config = dict(
    n_layer=18,
    activation='quick_gelu',
    router_cosine_scale=20.0,
    head_dim=64,
    vocab_size=1306,
    rope_base=10000.0,
    rope_fraction=1.0,
    qk_norm=True,
    init_std_up=0.0366,
    warmup_steps=75,
    schedule='wsd',
    decay_fraction=0.732,
    doc_mask=True,
    steps=7175,
)
Below are experts of layer 11 (counted from 0) of a mixture-of-experts language model. Rows are named router (the router's row for the expert), up (a neuron's input weights, with its number), down (a neuron's output weights, with its number) and show model dimensions 0-127. Each number is 128 + 32 x the weight over its row's rms, rounded and kept within 0 to 255.
After each expert's rows: "gets" lists some tokens that make up at least twice as much of what it gets as of all text. This comes from a sample of Wikipedia text that the model never trained on. Tokens count by the router's weight.

# expert 16
router [138  92  97  99 139 134  86  89 144  86 141 124 137  63  79  80 113 163 155 131 107 157 135  89 115  64 196 133  98 137 139 159 199 116 176 124 153 127  92  84  92 139 136 130 148 158 124 152  74 164 138 133 149 139  98  69 154  71 102 157 137 144 156 134 163 109 120 103 167 165 178 143 100  89 122 139 144 140  51  88 122 173 108  74  96 156 126 137 108 128 166 197 143 122 148 123  46 142 125  91 104  79 143 198  90 134 191 104  91 143 129 125 115 106 135 138  91 110 104  75 126 109  93 132  95 128 101 150]
up0 [138 104 150 114  93 107 143 109 119 196 139 127 149 167  96 120 175 172  74 130  96 105  50  84 156  95 146 120 113  74 202 122  99 104 197 113 171  92 174 149  93 171  94 175 143 108  93 176 130 103 142 108 125 100 133 158 157 115 143 123  84 176 107  98 101 169 173 119  61 118 156 109 159 119 124 174 138 183  89  93  70 130 149 103 150  81 117 113 150 206 164 141 109 134  92 122  96 138  98 146 142 139 170  70 109 153 124 194 102 148 138 136 100 139 131  98 128 163 141 118 136 112 134 151  86 102 165  99]
down0 [172  91 104  86 196 112 147 109 151 115 133 106 134 110 134  89 128 161  81 148 101 198 148 161 133 133 142 165 130 137 155 146  99 130 146 151 142 181 121 171 107 112 157 167 134 134 141 127 139  86 125 123 124 112 120  98 148  70  76 187 136 100 111 122  62  97 192  83  71 100 100 123  94  68 178 113 141 239  70 114 128 150 118  88 154 121 119 152  58 145 172 131 147 181 120 148  66 110 109 139  59 147  68 127 121 118 154 150 111  97 122 148 112 116 145 138 125 125 128 129 152  81 170 132 131 102  94  99]
gets: "an", "al", "am", "ud", "z", "d"

# expert 13
router [147 100  93 136 142 137  77 167 122 146 179 149 145  75 138  63 118  86 137 118 131 176 190 133 167 113 126  77 116  78 133 144 151 156  88 128 156 109 140 184  84 158 168 129 136  74  73 165  98  97 104 118 138 140  97  79 196 127 108 100 157 145 110 108 150 145  89 167 133  79 102 144 122 119 101 162 142 168 111 127 133 177 121 151  88 156  73 119 122 133 177 162 182 136 116 109 164  99 183 105 132 103 135  94  77 157 119 107  80 112 122 130  68 162 156 167  57 109  94 118 205 115 119 139  87 133  86 146]
up0 [125 175 129 132  52 135 115 115 125 108 135 155  86 146 107  53  57  87 109 170 162  77 150 141 161 139 133 129 148  95 136 132 148  79 145 111 145 156 140 139 138 106 134 160 115 114 149 150 131 134 161 101 117 112 131  77  77  70 137 118  79 133  97  88 119 176 198 142 139  92 111 156 202 157 122  97 132 156 113  91  93 102 176 159 111 100  97 183 114 130  49 100 183 118 126 142 103 107 145 149 152 183 198  87 130  98 155 122  85 110 158 141 109 124 162  59 138 144  92 148  68 155  82 150 149 124 109 142]
down0 [142 124 112 132 105 162 124 135 147 127 110 144  57 120 156 133  54 114 114 201 157 121  76 119 111 150 122 105 111 161 110  81 147 132 172 123  66 155 115 131 171 117 183 140 181 100 194 139 154 109 160 103 134 156 152 121 101 141 135  89  93 131 136  69  74 152 136 147 134  74  47 175  63 173 105 100  81 128 119 136 156 111  99 120 159  90 153 186 172 105 126  96  99  98 111 157 134 104 102 124 177  99  76 143 172 113 105 147 167 108 115 173  85 126 148 144 123 169 163 129  88 101 140 133 112 152 204 148]
gets: ".", "\"", ")", "C", "B", "8"

# expert 14
router [169 192 101 164 136  97 111 100 154 143 104  99 142 106 154 211 166 169  79 121 160 129 102 127 132  97 120 157 162 113 127  78 113 118 160 165 144 156 133  91 124 138 114 111  64 123  77 131  70 103  73 177 126 122 124  84  83 135 149 118 112  99 125 131 152 136 103 107 190 120 140  72 140 103 111 120 141  81 156 132 136  89 174 186  74 189  98  77 143  83 109  97 138 164 149 215 133 115 136 149 110 110 110 183  93 104 127 128 114 185 158 138 169 128  93 112 134 166 160 105 134  99  91 158 169 189 140 151]
up0 [159 158 123 167  49 142 159 105 154  96  99  84  97 119 134 127 105 147  94 127 165  84 149 160 141 125 119 119  93 103 144 179 158 146 104 147 173  95 131 144 163 116 127 188  89 166 166  90 174  56 187 136 136 121 120 120 114 113 190 122 121  75  97 109 211 130 113 140 105 171 144 120 164 168 179 115 102 152 135 117 128 167 126 123 167 122  78  89 159 118 171  80  97 101  46 175 141 169 179 186 126 150 149  73 163 144 127 143  87  89 116 126 122 163  91 109 122 136 106 112 116 100 125 182 152 111  94 139]
down0 [ 99 121 145  83 111 115 194 126  96 148 125 157 136 144 111 176 125 178 163 212  72 120 182 146 134 136 175 100 147 142 128 100  81 146 156 142 164 112 142  72 128  94 162 106 109 119 145  87  76 148  95 202 107 167 179 117 111  59 107 110 138 131 109  96 104 143 140  75  91 114  96 161 160  83 126 153  83 160 118  80 126 164 132 117 145 159 162 156 107 151 121 191 175 149 183 151 167  98  95  99 120  92 148 120 118 115  65 135 167 146 140  90 129 161 143 207 115 155 145 168 144 113 117  96 122 140 174 115]
gets: " to", " was", " for", " is", " as", " with"

# expert 5
router [104  80 136  98 121 104 184  97 117 183 182 127 137  94 156 152 165 123 136  84 119  66  92 147 160 162 114 135 171 144 137 161 119 163 161 100 194 155 144 211  84 120 143  61 128  89 138 159 148 102  63 128  94 136 133 106 170 109 158 209 142 160 143 136 143 132  92 146 152 152 158 150  91  86 137 148 135 145  77 128 116 163 118 105 114  99 126 109  66 131 112 121  51 111 142 112 145 117 142 124 107 134 140 160 123  93 138  95 136 123 129 157  96 160 205 159  98 102 100 152 148 127 199 176 120 155  57 129]
up0 [153  40 135 104 136 158 130 108 119  52 152 130 102 217 176 119 147 104 107 120 126 115 134 179 134 134 182 132 165  89 112 119 160  99 124 147 135 100 148 121  63  69  84 137  94 130 166 143 176 103 147  79 135 140 156 103  96  98 134  66  61  97 152 143 181 127 156 149 126 134 141 119 147  90 154 112 135  70 151 146 150 116 178 112 133 171 135 115  97  85 184 145 126  99  69 157 116 115  89 139 136 100 167  88  93 115 151 146 139 120 155 160 123 134  50 145 102 147  85 178 139  64 118 161 158 114 141 155]
down0 [112 100 119  82 102 130 145  70 125 147  24 135 122 112 108 187  83 135 123 147 123  74 117 175 123 100 126 104 116 116 143 169  99 165  96 160 127 125 139 195 156  97 140 135 130 122 114  95 183 179 109 131 125 130 124 109 132 113 161 141 182  59 169 132 130 109 105 121 108  94 125 151 114 144 182 124 216 139  80 142  99 175 146 109 153 163 109 125 102 166 104 102 146 123  82 140 104 192 168 171 124 159 163  57 111 106  98 128 138 119  79 172  98 195  71 121  90 101 130 152 123 153 138  84 119 105 117 176]
gets: " the", " The", "'s", "al", "The", " his"

# expert 27
router [ 77  99 111 111 141 103 117 218 173  72 101 152 185 137 166 159  85 140 191  68 143  64 136 137 141 170 132  91 132 156 205 137 165 108 185 119 123 154 107 171 101 157 174 127  92 108 101 110 116 145 119 135 118 128 110 146 145 131 103 108 118 155  93 117  83 171 127 147 123 169 174 134 105 156 125 134  95 161  96  98 148 159  89  72 115 141 126 170  90  30 126 149 119 134 115 122 133 167 155 115 139 117 138 128  79 135 202  93 130  93 111 139  70 123  65 111 187  92 122 162 154 113 115 116 130 139 124 103]
up0 [111 107 115  79  63  97 135  94 175  92 126 117 158 152 145 135 119 136  97 122 157 121  67 101  58 136 172 160 133 148 168 172 148 159 137  86  79 133 128 116 131  80 161 193 156 107 133 139 169 177  96 137 158 133 133 154 199 135 152 105 111 136  97 138 146 144 150 126 138 200 145  92 137 144 170  97  94 170  95 136 100 133 142 137 127 196 189 111 145 131 141 118  84  94 117  79 127 151  80  60 107 141 109  78  55 148 141 140 102  92 150 120 122 119 129 102 166 168 175 174 110 155  65 117  70 135 156 111]
down0 [112 114 148 126 151  98 181 141 117 121 133 131 117 128 141 101 155  98 169 124 104 163 172 147 141 125 136 159 123 173 134 179  65 126 103 183  92  74  88 108 125 176 159 106 103 125 100 156  88 129  99 132  55  92 126 156 134 147 113 152 143 163 151 114 149 174 101 111  84  98  96 162 145 146  98 105 114 142 112 103 132 127 138 144 201 110  34 142  64 101 127 133 166 123  33 122 133  90 151 183 151 102 146 147 179  60 119  98 143 124 132 102 117 156  94 167 113 120  50 137 175 106 143 100 199 146 109 113]
gets: "ation", "ion", "ity", "age", "ing", "y"

# expert 21
router [120 101  86  90  88 124 157 161 119  92 124 144 144 182  63 120 173 166  78 170 110  77 122 113  97  73  48 101  80 119  98 167 110 100 130 149 160 128 125 195 100 163 163 145  93 129  78 120 100  81 116 152 138 108 155 125 193 113 100 119 161 167 114 107 136 190  94 146 140  92 148 159 116 119  98 156 150 165 100 161 128 139 146 146  84 138 121  85 107  91 100 184 120 105 153 154  71  70 121  91 152 104 154 164  87  99 126  89 147  85  94 144 106 114 101 121  86 128 156 110 164  93 120  54  88 142 123 136]
up0 [ 87 139 117 117 158 146  89 144  99  96 122 189 117 150 154 155 113 157 119 136  71  72 150 194 127  92 141 142  76 108 177  91 119 151 128 107 105 108 152 110 107  48 101 135 184  99 140 162 163 129 201 159 164 107 138 112 125 125  77 133 143  77 141  78 115  93  91 129 143 144 164 215 113 103 152 122 181 133 163 204 127 132 139 139 198 116 120 153 136  74 143 184 154 111 190 135 128 154 184 160 191 150 144 177 121 120 108 143 118 129 113 152 133 147  93 187 117 117 163 129 159 144 131 127 154 111  95 115]
down0 [109 117 114 106  86  99 114 146  82  65  71 132  58 150  76 123 110 142 145 183 108  55 158 186  84 114 126 173  82 167 118 165 134  78 151 114 127 112 118 149 190 179 145  83 145 122 143 153 170 142 140 149  72  94 103 142  87 103 129  88 119 152 138 148 141 115 104 109  81 103 171 173  93 132 138 130 166 123 144 134  75 127 114 169 135 166  93 141 105 154 100 139  95 136 124 151  75  81 171 138 138 142 126 172 102  23 169 110  98  80 110 119  85 147 138 142 112 120 146 160 167 137 175 124 104 156 150 157]
gets: " |", "|", ";", ":", " on", " /"

# expert 25
router [ 85  73 172 157 135  85 181 132  96 112 119 125 113  99 100  71 100 173 187 109 117 225 171 130 134 166 153 166 136 162  75 117 177 155 154  98  64 131 137 135 161 111 138 128 138 160 114 127 135 125 201 122 168 159 141 117 116 122 189 167 134  97 134 108 138  96 108 115 158 154 150 174  97 167 141  66 140 112 160  84  76 106 101 172 145 154 146 151 111 163 123 109  79 134 131 124  59 119 179 165 131 115  88 150  88 120 138 158 154  75 113 150 199 111 155 121 121  79 104 119 123 127 127 151 104 171 171 114]
up0 [133 119 142 180 163 113  99  67  83 152  82  97 163 129 162  87  49 186 107 100 125 163  96 191 142 135 114 170 131 166 117 122 109 147 109 132  91 161  82 119 118 135 147 113 159 125  96 148 130 176 132  69  81 190 104 210 130 151 150 136  94  81 152  62 121 137  85 126 147 121 139  99 110 191 102 155  85 115  91 126 183 105 151 110 158 117 151  89 177 115 103 131 172 194  58 152 156 117 106 117 126 103 126 114  99 146 124  92  87  84 136 165 130 110 107 146 146 168 173 112 116 152 130 131 161 115  82 124]
down0 [124 141 179  93 142 150  65  94 149  70 175 115 154  67 116 124 107 132 124 113 137  92 118 161 103 167 137  71 124 110 165  88 145 126 171 157  95 112 126 136  87 132 117 113 171 177  57 161 140 124 115 153 135 100 174 116  89  59  83 152 125 149 146 105 156 106 125  60 130  96  54  97  85  96 126 118 147 101 117 140  86 110 194  70 112 124 136 119 166 152  84  76 102 129 131 123 139 181 113  80 114 116 110 170 156 169 129 182 108  66 125  94  85 135 119 101  70 132  95 118 124 163 179 112 107 164 137 140]
gets: " t", "c", " Ch", "p", " ch", " re"

# expert 17
router [163  98  87 139 108 105 145 145 114 122 110 134  87  77 141 103 155  95 207 114 140 105 131 182 101  97 147 104 162 142 183 147 171 136 111 129 109 131 115 144 102 146  63 106 105  79 120 191 153 155  91 221 128 133 117  73 109 160 159 147 153 152 159 152  63 141  96 116 144 154 148 110  95 141 143  68 204 111 109  94 164 164  95  91 107 145 145 116  91 102 106 107 140 129 170  60 103  96 149 151 121 106 139 156  96 150 187 133 163  68  99 124  93  91 111 152 166 121  97 102 180  99 134  78 104 128 116 164]
up0 [111 121  99 140 158 174 113  91  75  75 101  69 116 158 101 146 117 147 100 110 132  84 110 117 150 210 134 138 122 128 167 105  82 181 136 122 132 112 177  73 183 104 100 108 108 135 118  69  92 152 192 135  89 146  79 113  87 114 100  99 161 111 166 154 155 149  88 144 152  81  73 119 159 182 126 114 156 138 177 124 109 129 143 141  88 180 127 160 134 121  86 144  97 145 140 101 144 148  66 125 169  99  82  98 118 144 163 156 163 106 127 132  51 117 134 102 169 126 156  80 137 138  76  96 132 114 111 205]
down0 [ 56 105  87 121  78 128 153 143  86  91  95 127 128 117 173 149 124 121 158  61  97 136  97 106  85 200  91  80 111  95  99 104 166 178  80 147 168 120 152 143 196 127 108 109 116 116 116 167 115  76 136 185  79 121 139 166 148 142 159 117 115 144 146 139 153 149  63 139 173 106 114 128 134  88 123 107 182 179  87 151 143  45  84  82  81 117 112 121 135  89 134 119 160 138 108  92 138 155 137 174 111 113 146 121 136 144 145 176 163 174 117 107 139 152 109  79 114 117 148 100 146 140  97 144 117  46  88 164]
gets: "ad", "ed", "id", "f", "port", "g"

# expert 20
router [128 140 153 103  97 113 123 148  84 163 132 101 166  72 104 150 163 140 167  68 163 121 130 147 193 136 174 110 109 161 117 103 125  69 115 169 130 105 171 173 134 154 100  76 101 110 109 146 129 179 208 156 116 127 155 135  99 128 104 133 119 148 108 143 171  72 118 129  51 144 161 118  85 117 153 174 114 155 109 118 118 128  69 184 113  76  90 126 106 151 170 124  93  59 148  91 131  80  69  75 117 122 129  95  91 156 150 130 110 108 148  81 141 107 170 111  73  84 127 125 131 100 146 171 168 192 137 139]
up0 [211 183 139 144 139 113 122 124 123 157 171 114 132  96 109 153 151 112 136 162 108  79 110 142 114 139 114 127 128  83 128 113 197 133 147 133 110 175  88 146 153 105 126 174 110 103 194 122 128 160 110 132 143 100 157 117 157 126 214 128  93 149 105 133  98  93 144 114 163 127 111 126 150  81 162 111  99 139 111  94 102  85  54 166 128 181 186 142 122  18 140 143 179  98 108 133 160  90 142  60 176  63 177 136 127  90 124 147 155 138 132 136  91 143 142  92 177 108 129 121  69 129 142 122 143 122  84 170]
down0 [119  99 146 120 115 105 119 149 144  99  96 155  90 131 177 102 126 119 135  78  60  52 130  95 127 119 125 127 102 144 150 168 139 160 199 169 207 108 107 149 132 190 144 115  98  94  92 159  84 137  90 171 110 182 124 148 141 157  88 147 177 162 117 128  77 152  95 142 105 177 129  85 143 159 110 147 154 146 121 155 186 106 176 149 106 127 107 133  90 118 111 155 128 122 147 176 132 134 162  70 123 131 191 176 112 135 135  71 140  45 129 123 139  85 132 111 124  87 115 119 187 140 183 126  64 126 112 168]
gets: "in", "ol", "er", "ic", "el", "ur"

# expert 29
router [158 152 178  68  97 110  90 110 149 123 142 124 184  46 158  71 139 119 147  80 124  62  95 154 119  67 140 152 112  79 115 175 146  98 140 161 152  59 109  93 194 132 122  99 126  60 134 178  78 158 136 130 152 160 173 108  94 109 135 146 106 183 149 137 117 140 146 148 121 132 133 118 113 104 134 129 177 132  82 172 130 153 169  89  96 114 134 113 186 140  90 108  90  90 124  77 183  92 102 133 117 119  58 173 112 143 143  78 154 164 132 149 100 139  93 122  77 136 121 103 135 104 143 114  91 149  94 129]
up0 [158 109 208 130 133 171 117 145 119 122 171 113 159 140 132 162 121 144 164 105 103 131 143 131 109 127  48 216 149 171 130 106  99  76  90  91 141 132 162 173 115 150 205 125 141 123 113 126 112 148 136 140 172 101 163 128 139  89 159  98 130  30 139 173 190 143 162 145 127 136  77 116 152 163 105 136 140 188 122 114 138 135 144 130 116 156 155 136 109 126 122 117  63 109 123 109 143 160  97 123 155 146  75 157 151 154 139 157 100  89 160 128 122 121 140 146  40 150 150 143 137  96 101 198  56  72 125 111]
down0 [149 163  46 161 142  87 113 164 131 111 151 134 109 105 146 139 109 152 191 134 170 127 152 141 139 170 132 162 147  58 104 156 175 171 121 180 156 118 127 138 165  86 112  77 127  99 101 194 137 171  58 140 104 108 118 160 162 159 132 142 133 157 105 117 101 151 115 148 168 167 105 138 133 143 168 198  77 127 108 132 133 133 167 122 110  68  80  67 135 106 195 159 128 108  85  92  90 121  83 118 186  99 145 146 161 119 139 133 141 113  81 121 139 120 125 139 155 147  95 195 167 110  80  63 140 159 102 140]
gets: "ed", "or", "ated", "et", "ased", "n"

# expert 24
router [ 79 124 150 159 139 131 116 152 163  64 165 146 126 143  90  46 146 138 117 198 136 185 159 112  95  77 126  67 140 134 182 159 162 144 128 132 104 116 135 152 134 136  73 140 160 179  81 119 147 134 162 129 171 130 163 103 140  97  80  90 189  97 149 158 169  94 160 143  97 151 155 203 109 132 106 133 161 123 140  75 151 130  95  85  79 147  64  89 141 161 106 118  92 139 151 104  70 157 140 127 155  73 133 149 130 168 143 170 133 149 115 112  91  90 122 130  99  83  69 106 127 120  83 145  85 161 147 109]
up0 [ 71 152 126 135 111 168 165  96 134 122 145 184 103 126 163 134 127 154 108 129 157 105 166 109  96 102 140 106 139  91 137 106 108 111 152 138 110 105  63 132 102 134 144 117 138 163 128  98 154  93 161 132 117 160  63 191 132 126  91  94 132  77 175 186 173 144  88 100 108 121  71 121 151  94 113 194 161  92 184 107 132 114 107 131 184 113 168 155  47 151 140 145 121 121 147 137 106 164  92 136 156 139 206 144 141 119 162  88 198 130 144 104  82 138 161 182  97 100 115  96 173 188 148  89 100 101  70 135]
down0 [135  89  91 134 153 114 128 146  69 103  95 127 132 141 160 134  86 140 151 105 148 103 105 156  77  76 105 164 111 113 119 119 174 163 211 181 124 111  96 116  92 124 101 102 132 143 126 106 103 185 134 141  88 109 130 127 134  96 146  98 102 128 168 122 105 107 131  98 106 109 102 165  72 176 109  84 181 124  75 121  83  64 141 100  87 148 183 130 158 144  75 163 127 159 128 153 182 106 142 181  75 111 119 180 104 129 125  84 141  93 166 176 154  75  64 178 140 103 122 181  71 118  66 117 158 122 125 128]
gets: "i", "b", "h", "g", "k", "t"

# expert 23
router [ 54 146 114 216 121 105 101 167 111 120  76 102  96 149 150 138 133 141 107 181 149 207  75 110 148 185 123 135  98 132 146 135 132 111 105 133 149 119 127 106 153 118 187 112 105 190 149 101 188 113 105 107 139 112 105  98 114 152 126 121 145  69 130  98 128  91 120 127 131 152  82 139 104  97 101  84 105 186 174 110 103  88 103 144 142 204  87 150 182 141 124 196  92 119  90 119  83 122 165 170  94 129  84 144 126 145 140 105  74 102 116 161 190 152 178 160  85 132  71 130 123 125 106 165 126 145 122 113]
up0 [ 72  96 123 168 175 166 141  97 150 111 161 134  86 113  98 110 104 160 137 126 111 143 148 100 137 108 106 117  92 128 103 137  69 116 150  81 123  89 131 140 100  79 159 209 155 137 128 137 183 148 145 144 108 156  85 109 128  72 120 184  96 120 149 116 128  89  85 119 165  59 201  99 188  99 145 107 156  78 107 172 182 202 131 136 127 133 130 160 172 107 151 111 168 177 137  78 129 153 118 186 130 124 134 131 188 145 144 124 132 141  90 138 123 146 138 140  98 151 197 175  98  68 149 155 120  80 103 149]
down0 [134 103  84 153 139 103  84 149  66 148 156 140 122 134 123 140 143 129 127 160  88  92 123 123 196 128 200 125 172  31 133 160  81 127  75 161 167 121 127  86 114 194 115 153 124 146 121 109 178 148 162 102 129 170 145  86  91 145 118 130 190 176 156 118 129 132  81  83 137  92 161 124  57  74 106 145 132 124 113 151  99 103 147 137 161  81 205 127 144 116  63 142 142 149 150 131 143 130 124  99 182 151 124 136  76 174 180 105 178 127 112 134 113 108 156 137 100 114 147  97 164 103 125 151 145 104 193 143]
gets: " ", " res", " des", " cont", " cons", " ass"

# expert 6
router [128  54 101 165 152 109 129 133 127  82 177 173 157 114  90 154 114 104 136 153 173 172 132 145  77 109 174 137  61 171  53 116 105 131 131  94 113 127 172 177 136 125 148  78 117 176 127 121 105 171 132  90 157 143  90 140 117 138 107 195 188 113 109 146 142  96  84 150 161 186 133 133 127 176 132 119 136 129 184 102 148 131 109 124 108 116 123 160  91 165 102 161 132 153 114 125 176 148 147  88  93  93 173 125  68 197 128 104 135  74 100 203 159 143 153 156 101 115  97 127 140  98  94  99  86 168 161 147]
up0 [106 176 135 117 122 141 158 133  89 126 140  91 125 153 131 142 189 110  87 142 181  90 143  89 136 164 102 158 139 145 120  66  82 109 107  87 135 113 157 128  78  87 148  91 164  56 122 154 132 124 174 107 100 112 235 160 179 109 147 147 144 160 126  73 109  95 139 176 141 125  61  90  71 137 148  96 135 122 109 131 147  97 119  91 146 121 140 132  73  84 123 146 143 111  95 145 120 106 108 119 151 125 112 109  77 128 130 138 150 112 178 144 106 168 128 146 108 188 116 147 153  94  73  68 124  83 192  52]
down0 [137 146 135 146  87 147 160  58 134 125 173 133  56 109 118 144 100 103 124 154 137  59 119 125 162 120  80  97 147  87 161 143 140 138 170 129 157 157 122  87  96 130 117 110 145  95 121 138  93 136 122 103 148 154 116 135 144 101 146 126 166 151 180  31 203 147  84 120 132  80 132 131 132  86 129 119 172 136  86 101  74 149 104 171 161  98 158 134  69 134 113 157 102 136 168  84  70 131 106 166 108  76 134 112 193  68  82 188 121 176 139 122 131 193 123 103 140 107 129  88 114  84 128 178 150 149 110 148]
gets: " E", " I", "E", "A", " U", "I"

# expert 31
router [129 120 122  93 120 156 162 105 137 119 155  91 123 114  91 137 153 120 153 129 173  85 130 153 144 126 188  75  76 141 115 104  78 102 143 113 201  36 150 173  94 145 124  69 122 129  86 143 122 141  92 155 128 116  87 119 134 141  96 137 155 160 135 130 170 120 136 105 107 166 139 171 110  88 117 176 132 176  90 113  80 133 141 179  86  46 120  97 105  69 114 117 128  95 121 158 140  86 122  33 124  89 112 192 150 136 171 100 121 152 120 134 111 142 135 187  60 111  92  88 144 104  84 119 121 124  97 158]
up0 [100 131 115 144 110 162 155 164 121 158  71 142 194 165 114 172 115 138  59 177  98 140 116 133  99 159 156 195 111 134 157 143  84 152 135 149 159 101  94  66 136 139 160 143 119  70 113 178 127  98 117 162 102  91  92 160 201 128 137 110 153 101 103 104 169 116 147 135  96 110 121 118 106 158 201  80 132 103 162 180 169 148 144 178 151  90 107 155 104  77 159  86 125 170  99 126  78 156  96 126 120  92 110 100 134 124 163 115 162 102 178 152  66 112 104 123 134 109 135 160 150  97 102 141 204 148 168  88]
down0 [162 126 160 212 110  82 119 102 150 154 133 195 131 179 116 110  94 100 148  59 138  90 109 140 161 112 147 138 144 170 192 139 143 128  71 119 129 174  92 141  85  98 148 145 139 118  91  99 114  78 125 120 135 155 161 144 133 108 111 105 130 145 158 129 147 123 191  84 136 140 116 115 221 119  87 200  85  72 171 118  99 147 106 186 157  97 131 121  62 123 140  94 144 178 159 146 123 170 132 167 118 132 140 114 105 135  92 105 132  69 140  99 179  95 106 118 122 155 103 169 202 164 118 115 133 110 158 121]
gets: "a", "y", "ia", "en", "ey", "land"

# expert 4
router [120 158 140  85  93 105 118 196 141  83 119 106  97  89 116 127 130 135 129  91 116 133  65 186 136 119 158  88 165 127 136 105 198 156  96 111 139 105 115 148 142 166 176  43  99 131  80 189 107 173 126 148 121 121  48 131 131 113 161  96 131 153 100 141 118 125 107 172  77 138 208 149 120 131 107  72 180 120  95  65 135 115  77 151  34 123 141 160 175  74 152 155 115 137 170 154 134  92 107 117 179 158 128 136 160 154 113  78  93 132  95 143 122 102 149  94 116  93 130 105 111 117 118 140 127 124 125 138]
up0 [119 184  78  89  53 158 133  95  67 130 125 162 181 158 124 113 160 109 110 104 114 135 113 138 190 117 155 131 143 135 162 112 139 161 149  64 100 172  61 150 182 151 111 137 106  88 191 102 112 156 147 100  61  82 144  95 130 178 149 177 114 145 124 161 143  80 162 164 143 149 122 144 113 126 136 169 163 152 135 142  88  91 143 113 116 140 166 144 141  71 129 177 113 138 124 153 121 159  82 131 150 209 107 113 134 135  84  83 135  56 132 166  78 144 171 122 163 129 129 119 150 138  85  91 135  80 108 100]
down0 [124  73 154 135  86 121 103 185  96  63 167 117 144 108 105 153 136 126 131 144 112 116 140  92 226  78 119 153 127 113  61 126 100 158  75  93 183 148  64 156 159  79 134 114 162  69 132 160 117 110 116  94 144 147 167 154 165 155 140  63 164 116 141 139 158 138 110 151 116  72 132 130 140 149 175 144 196  98 166 159 133 101 183 145 113 162 122  79 159 150 112 110  83 153  96 163  91 177 130 173 123  82 108 123 175 116 125 183 109 107 144 119 124  73 110 114 156 129 101 117 121 138  93 101 125 166 180 134]
gets: "on", " of", "er", " Con", " New", "in"

# expert 10
router [ 87 150 141 104 112 115 174 119 123  81 152 110 169 123 150 152  36 138 176 151 158 115  65 135 142 112 113 119  73 163 103 190 140 116 114 113 117  70 141 135 127 145 156 128 120 175 140 118  86 144 195 163 176 100 128 155 142 112 110 126 129 158  95  93 107 104  97 112 179 148 160 120 125  96 123 124 112 161 103  91 123 101 138 237  99 131 171 174 156 198  85 109 127 132 115 186  82  86 101 113 112 128  72 129 135 139 137 126 148 130 108 142 151 150 218 160 158  92  98  73 137 114  79 104 140 141 162 132]
up0 [165 138 143  35 159 114 135 113 174 177  95 104 140 134 137 144 114 156 133 139 100 105 110 150 156 135  43 163  91 191 176 166 125  80 118 121 124 104  89 161 145 106 174 163 100 109 185 105 148 156 108  35 148 101  67 191 182 154  97 143 115 154 136 143 108 106 180 102 142 101 156  81 103 120  68 132 154 150 121 131 157 109 121 106 131 102 178 132 159 129 145 170 176 159 121 104 168 130 144 130 169 157 146 137 138  75 133 142 139 200 193  89  98 190 122  99 123 121 130 148 134 144 141 147 118 127 130 127]
down0 [122 108 107 116 175 120 140 106 169  88  90 129 160 168 159 116 155 166 182  85 125 109 118 124 146 142 135 150  70 104  53 181 170 159  98  76 187 142 141 138  48 129 191 163 100 103 128 136  94 120 118 126 111 118 166 152  59 127 130  94 158 160 102  86 156 103 153 184 155 163 128 161 157  98 192  70 134 134 135 117  77 152  68 129 139 147 117  95  71 136 165  75  85  77 110 104  93 162 116 123  88  97 122 140 117 103 143  72 133 183 130 155 147 139 142 137 113 131 156 147  97 116 141  96 126 177 104 159]
gets: " O", " pro", " o", " In", "O", " Ar"

# expert 8
router [140  74 133 130 166  89 160 175 150 150 111  86 131 134  82 118 142 142 128 127 112  75  82 139 149 160  32 157 219  96  84 187 141 137  77  90 197  77 107 111 123 144 126 125  87 114 141  89 157  53 155 127 128 164 138  80 111 114 113  92 142 189 153  73 135 170 154 159  93 155 153 104 128 170 105 152  95  98 106 111 121 111 126 153 183 108  91 118 166 153 133 136 104 119  97  87 130 112 170 105 122 140 185  65 142 134 132  88 137 155  93 110 135 116  95  68 120 160 100 118 170 127 126 124 133 139  94 111]
up0 [117 109 105 151  77 131 136 152 151  79 120 166  89 140  99 149 135 126 205 106 113  93 149 137 186  97  68 200 149 133 172 113 145 166 202 124 138 151 149  88 150 113 132 118 145 118 133  87 190 156 117 142 163 139 155 158 154 112 136 136 157 143 123 180 140  47 232  94 120 182 104 159 123 155 129 100 107 101 159 145 135 110 149  84 145 112 103 157 102 123  93 115 139 118  92 126  86 115  77  83 161 141 123  74 129 151 106 119  52 148 145 136 114  88 157 124 170 122 126 120 149 192  95 128 192 141  98 142]
down0 [150  93 115  77 148  95  36 100 117 144 154  82 136 132  85  98 116 177  89  76 103  61 162 120 176 135 123 144 148 120  53 112 167 139  91  78 184 108 140 118 101 126 128  95 118 121 113  85 107 172 127 100 129 156  76  95 112 116 133 170 121 188 104 168 139 181 157 106 184 142 142 114  98 142  78 109 131 135  86 111  99 118 212  81 145 136 169 147 101 151 108 117 104 126 102 127 146 151 178 123 119 122  98 123 148 103 145 123  49 138 132 118 121 131  82  94 140  93  96 125 172 116 119 167  58 159 166 130]
gets: ",", " and", ".", " that", ";", " which"